config.yaml
num_hidden_layers: 9
hidden_size: 512
n_experts: 8
experts_per_token: 1
d_expert: 528
d_shared_expert: 0
hidden_act: "swiglu"
moe_layers: [0, 1, 2, 3, 4, 5, 6, 7, 8]
router_score: "sigmoid"
normalize_top_k: false
routed_scale: 1.0
balance_loss: 0.000112
balance_bias: true
router_cosine_scale: 14.0
scale_expert_input: true
init_std_router: 0.0162
lr_router: 0.00156
vocab_size: 4096
norm: "rmsnorm"
norm_eps: 1e-06
tie_word_embeddings: true
optimizer: "adam_atan2"
learning_rate: 0.000951
beta1: 0.9
beta2: 0.99
max_grad_norm: 2.0
batch_tokens: [131072, 262144, 393216]
max_seq_len: 1024
train_tokens: 703400000
max_steps: 2774
dataset: "wikipedia_en"
Below are experts of layer 6 (counted from 0) of a mixture-of-experts language model. Rows are named router (the router's row for the expert), gate (a neuron's input weights, with its number), up (a neuron's input weights, with its number), down (a neuron's output weights, with its number) and show model dimensions 320-351. Each number is 500 + 25 x the weight over its row's rms, rounded and kept within 0 to 999. Numbers have three digits each.
After each expert's rows: "mostly gets" lists some tokens that are sent to it at least half of the time. This comes from a sample of Wikipedia text that the model never trained on.

# expert 5
router:487538532496462526480496459494525489487500495493462498542503472468482497480490470494441502508523
gate20:517548526495481486475521535528517495545494521489512464516480479509559500488542501444480478550512
up20:533512500482500519525498510538518473534465532519504504503435486504422484487466500483458521531499
down20:513545511500511523466525453554495520492511515495528546531482524469511529526499555468469489496498
gate21:560508533492524447534518502507521503517506542522451493503522524489514480490526488504461513522515
up21:499444499511518527470494503518586496491495456498509468480467461480512494491528513501457532475468
down21:509480488509530492479516480528502527497473520498489494484503526521484504500491500539501507492493
gate22:460505500479550471512495506477496503465491449549463478475438523526486504517488466505547491497505
up22:497491532503536482490488483504510491519493489484492488475497511474528570513539484556461515495490
down22:448458476524490454450500489487464547512526533536510461494507542492471509495478510508473509479485
gate23:490498510497474510472515519463502473438495466500498473520455499480509492502491518473471509462481
up23:528524527514475502511456509493454521450490480531507484502485475514522511481481472506453501507456
down23:521571534485480497462498484526484513467519527512494515507488469517479558529486495497489508470537
gate24:500500506521483542547503486483506503491492470541504501498518556474441516458454501570513459520467
up24:554493496482478476514517498452463483498542474524506495518548493513513489508564537510495482514540
down24:466490472507506500480516468545497499479522490475501541509491473510513489526489431449498522468478
gate25:479544520537555516511537542462458523488540511459458495513533512499492502516519492464524483499486
up25:499500498463534524546462498491449513514556499512531501505491524477458470536488512485517511477495
down25:528512514503498518505451466522508460493459508479523486491515534472497514536528495536485491510518
mostly gets: " s", " Mc", " who", " Sch", " j", " they"

# expert 4
router:494546487481511515509474530485511522502491484502495531526469497498498487502506557489519511512514
gate20:518529516511490522484529477483511523513498489487500511513500515522499509459520470540489498502483
up20:492498513506488490495480511476519492542521499467482507470469503490439481528531513478492497482476
down20:484547563510503474498500516507499499514494509485493474507479514452508506498507543483487472476498
gate21:490541511522463515532532503479508531494496502478485494543551478513497463482458548524515476509522
up21:508512515545460518468547510476520553547491479466480512499485516517487529483466483512536471486508
down21:490543508500529503531488463497518491453513529483492509513490494481504500501490550557495504466510
gate22:482466462473491505489519470541522523483507482492470462518532464489461472496478511532486532455536
up22:513526507474492505484489550481551477430491545526516506477495514545512510473514499464530475535523
down22:512472499552512520564472517530508531524493559546488553517529533543473483523519505520503458508576
gate23:530574511474481529489503485512523517500483509533482478510500525531538495512511490493481462488509
up23:478481487498498474525495499485465507495495502476516483518552492463518492506521495467535466551483
down23:483510498493487499541501502443516541482456457511472481466491478515520471506499477511518491523486
gate24:500489552554510512498514478513493497501486468491483527481471504490500501473486509519521504491543
up24:527495500503469518487494514497491465461510519521522496530522506502542535507509423480472447481513
down24:508531520487557505546446522496567513509499477498536534510481516498475533477508498513515485509477
gate25:508543532506488499469471503438515528493526508516489495499477492518520528467506447476513486534553
up25:510458521514498500484475490484480479493474531542495508472524503462490508506477519496484488529475
down25:507542475494516510516534494481491538482503502505469493510523523478539479491491507495515496504468
mostly gets: "%", " $", " −", "–", "°N", " +"

# expert 2
router:537508508509490478490494523517520527465494498508458502510500488496508511471499525536479494433509
gate20:490510548458506566540454497487482526501457528558512473481515468513493481491485504529518511501494
up20:525509489498479494512474495512500482526442495510454472476502470501520523526455467506518472473481
down20:523504494430466540517491460519492473502522496477471489494477505520504542528456474479486528509510
gate21:513474507564523518521523480515434513493513490532504522507459518503492539481538495468485458504510
up21:491481525514517469522446459535496510477450511480511525544485501461495503494483504486499498506463
down21:499489526536481530507503494508500484551477508476501456483519469506511509452475471529509438495509
gate22:509483548516502499485522492495535506489478536538507467515534543480490506510444538501473512492476
up22:510505515546521472507494501459490513512494456533509540507481475472495455504542444479490486513496
down22:465511459497511524489503459498524489490513490444498507489463510529491500468483496500500514436514
gate23:466489482511486499510473482513467512513523495508519530509505535465442499529466497511522510492503
up23:504516495494539564501491511490507486527468457474479511439469498496482502496501509491459488487514
down23:515501491476510520480537500543480455483495491501538554525500498544523538520518469495461487519510
gate24:496493514509542465532468489506498543510468541496491470494513517504552520539539526541491523533492
up24:531518511494505555527513464508481501503489473505466522518488521485554480517464435460483505496498
down24:576551492503525448490500491557510483526468514485461534457484489484480469457474528471492504491537
gate25:524509506539498494500480524523517499478455458499476436510473500501491530530513460520487457497492
up25:509471503516559539525506496497482526521498519533525497523507532513528477512497526505520511493519
down25:480455466478531538509502501477489530449537477522501499506483536517544478483454523507532528501504
mostly gets: " is", " be", " are", " been", " was", " being"

# expert 6
router:506527495517481502491514497495484481497506492529494468503535496498487528476513509536509510492528
gate20:480499471499470515511479464507516479506482505506536533497519520546488458475474542478477509469531
up20:524440542532510479496525504491487471466563502512495513490453502500508540512499486513534523501480
down20:443467499480488502509520481472533485538481489489492465518480511558485509536506514462512458509500
gate21:497484511505506484475509513476509466488496492516525535498518502504469527439494561523505535519503
up21:507522523517527501492462462522473521506497519493497522490488462473484458533511485507508488504480
down21:471483475528531515479454507505537513523468472532511504508494511546480513516512498517503515478497
gate22:454517518519436498498523488526503507496496524526503473514497524496500501470564547503500508506516
up22:506444501488491464500485516519477485483467519514525524518510512523540459512512493557477541486494
down22:523457502454499504549541458509516483543541492533496476498445478534464512537540461466446477511474
gate23:520528461519498536492534502516480517463507536458492478505510482500527494515502495544544484445506
up23:496472494494529495523511492531479505547531502469514479527490442489526520507483545524470446509487
down23:513487492483461539500490514456491519515474480472515516554499485491518498481489501493527472483516
gate24:514494536528454472481511551509493482514491544511505447487542500516467501531504510529520493499507
up24:476513486495503558519552481518480574505528487523490527540474486529483464550511504460532485498547
down24:505479472494494516549554471529471438548511532488499496495505489498478479531485500481502516495502
gate25:462529469538485465544490491532485505472452532463516494471524536485485479506516510541485562465485
up25:503513532491529535521482503497502533487474508470489498496496507546498491509482454465512489534512
down25:510449490499458527520511487519553478512471536484507461498482531505514439505445490485551463493539
mostly gets: "it", "act", "ction", "ect", "cept", "form"

# expert 3
router:512517509464479501504481464518522479527503513512456476487498474495519499519497487538463487490507
gate20:551531456536512504566497460498469483450479496500447508499461490543521506509461505525473495520534
up20:511472567439468430502483502523523537518500514534529508516499467463453490518487462492497507503494
down20:522493431495490503505469467499513462513516532516539559529523505538549481502489508501483482512522
gate21:473512504573512510476515517519478518533495514516554524511514472557508500481491506463494484512510
up21:501501485526519490504489538481540511482507508486495477476504454530489517500497468527509473457508
down21:503514569464493518526505581471516462521480498484498459529526547527550522484511506543502497474514
gate22:514452476554533534460471477503489520487496514476544518503481534487449566524484520491515514542539
up22:523488479499494489490487493505498471498470510433506473519490467475544486530469489455520504472521
down22:499529508499524511512484503474466505546520489489539458516483489485498494550489494491522486434484
gate23:470522511491496501474534476522484527495503514461531516499477474512509516519531497503495458515481
up23:437525503496486476471480489472577495517560529512496441502483519494533473534461472512499507462484
down23:537485471516510527496525514468466559496476528504538517547505569523476514452498478467486509491466
gate24:496523468458496499482501495499470512495491446503487505475458474519510529540503524493502509515471
up24:523488536518500532507483559516508489527516521504489481461497459473496473456511524486504534499512
down24:493479526492470495505507465468471516496463528535507502490527519511523462496530491502542522448501
gate25:540543552502561496443451468506522503516454503478511474500462503534516537504481469475488501485540
up25:467532549502522468478466524487503517517559530489487526525517482467473445483501494504520520495512
down25:499482483517535514496517495464501480447503488498481525490494543510471493541509585496475519512534
mostly gets: " World", " National", " State", " such", " International", " state"

# expert 0
router:512468533462511503468502516467508477548534504481498504489505455482488528518548477560479456498538
gate0:485485535502465442494462461482516493509472506472500481452488469481500516518498526489509528466535
up0:505504512499504475450481474499524447522485521445564477502541483497506471511519473443471490473490
down0:509518537527471524501491556523478502485479532473511493536514510530505503496457549505479517450472
gate1:526515474462509543506505486490492512482501485513484467541518490430453496517547512447533500484465
up1:493504485478491444465508529500487494504499540518515492463500512521452452474490464451484463478475
down1:527494511506540477508498527484479507502469502488526491525490528495447500530476479501471514522500
gate2:502475482496487458517487510516494476478487526490496438520461470477495509471515515472503450475491
up2:467483487478465494520493515493515494503472496495518461469504505499507498514505533490525510456533
down2:454561506433499493494497521491526521529510462506520468544487515484451496495489501453477532526446
gate3:448501524545497476510519505489477469515493534454520473469544447500522561446534540496543487522498
up3:498505466520459489495516525487515513539513470449486519480504511528478485506498492492534526484505
down3:506481518459511503479518486513594478488505485500504429514489483476489523504523515497501473507518
gate4:509518503512495489499547473466461475470520477503520460536496500521516514484541530484512463512488
up4:457506502510508501501487524510534507429480460490507481496495494487515497554482519542487524510486
down4:476523521524539471492436461496486463522470498524532531517486557497494507450509454536514524472503
gate5:487517501530449501474494513515523484501499537485482497488537476531573515490491488513518538520497
up5:475519507510473502449512500484482509507480526484465454448520468482553514519533513468546465502491
down5:490474501502472504522469529503449496511503533503487458482473450511484486483475507517541519440490
mostly gets: "M", "B", "I", "L", " I", "V"

# expert 1
router:513471481468528523485500487448522508496480532458513470498510484458482503525531469523469549453538
gate20:497481549461471477500464519492480547531499513499508505485454508543447472500498505523489495529533
up20:463483531476464517490492495521511463473481544519494515471465472542522450510480461482451445453506
down20:515480460519495537541487486488479550503498509506466529479520524478510500454496501551517516518521
gate21:492522495493512499470515508484556477535535533489476512529484502492474479505513487496532515465548
up21:563503490492502481503512485504548519516463493494516500465454473515488465473511522464478490503557
down21:516526482506556540474484532504483496514449516493476511508460550502459520436497512488503522503470
gate22:515499499452504528553496440532504529478471500513471451488495514503504482549512507513479493455497
up22:496494480470511497515481528498505470494464467497477465502464431550528510500451522483519468497471
down22:513507520508506493541488518458538477490497479491487492510512453477472503478476510461507485511482
gate23:452545493503504499531486532496526504460484490495501510499453463501507536528474517526491485486520
up23:483477508466528518517550496465488500563511519515526473534525524503457482495514505479461557525523
down23:501513513466530497552502494503518513547506501493485484509500530486497501472468496484501519481525
gate24:525535469523514468472483490524510474514478494483519537570501478435520508460470510504509438504537
up24:489463480540534521556525471508490493431505505469527482569497554473516529478466455526513483466446
down24:509459506530534501485500521472509484518455486495456503508515514481492554455444498505476531515531
gate25:516527522521477476486517504494529512509468491534483498485526517545485436541458503500482492499519
up25:497499488496468541512529506465514460484496475474480516524529485492512525466535486499545502525466
down25:494461504511492515506504492486494457485493480520518513483507425507533533495490482562554528502452
mostly gets: "ra", "o", "á", "we", "ae", "che"

# expert 7
router:483489505530487500508515521525539464512513497488463466478460467516494508510499544508519508456511
gate0:505511526505524484466480449522504544478541514485558503551477475502502488468512491475487471509545
up0:514515460518442509495504507524530558491503473528509601473495515519478497475532512498505530499474
down0:486517523535515495504492508491471509486525528523494483524512454498484453501487492460507486518487
gate1:479487477457506488508526490483474480534516477450498472494503497523478463499474469504483522512495
up1:475467477511495495522531525498527492511495545453501503437508518537476445443493558516477470532479
down1:480503466481494510482468527522464523504471533527481508478495488496515499502459473489525507512461
gate2:525552550511503505494517533470504489506526525523500458506486472535450518530575534534527494503483
up2:471546540497530457486473527494473490520483510462494539470546500532534465527470522485549477482473
down2:533532512515503478482510511499525496529486474510542514481489540471480530493478520510466485537529
gate3:478491511514418496521524506528496499544506497503521514436476511503495550529471495469496528490499
up3:506498535484486490490468561493493499490493473550550525479544547435517501534452505486471482508543
down3:505527460501527513443486471489459489467533479520528523480520559518485517522483492466453546515500
gate4:520466488469496552464458522455500458513556554486455471498494494520480469485484508461506529476508
up4:514528521512518457520474495479472479485496463487474560455491478511515495545446499520507497524492
down4:505487525440519522502459508479467499502466449467525497480477507539482525503447520518484528494549
gate5:498500478486501459515477526477442514495472519504522497456496488487496486474487475483492496492512
up5:518469548504463577533486488481543540505504480491560551531479501526558514525498487497575502492500
down5:475533507510494540530489531507536489478491531494569480509455531492512528479502543470485546517516
mostly gets: " con", " ar", " cont", " ex", " pro", " fl"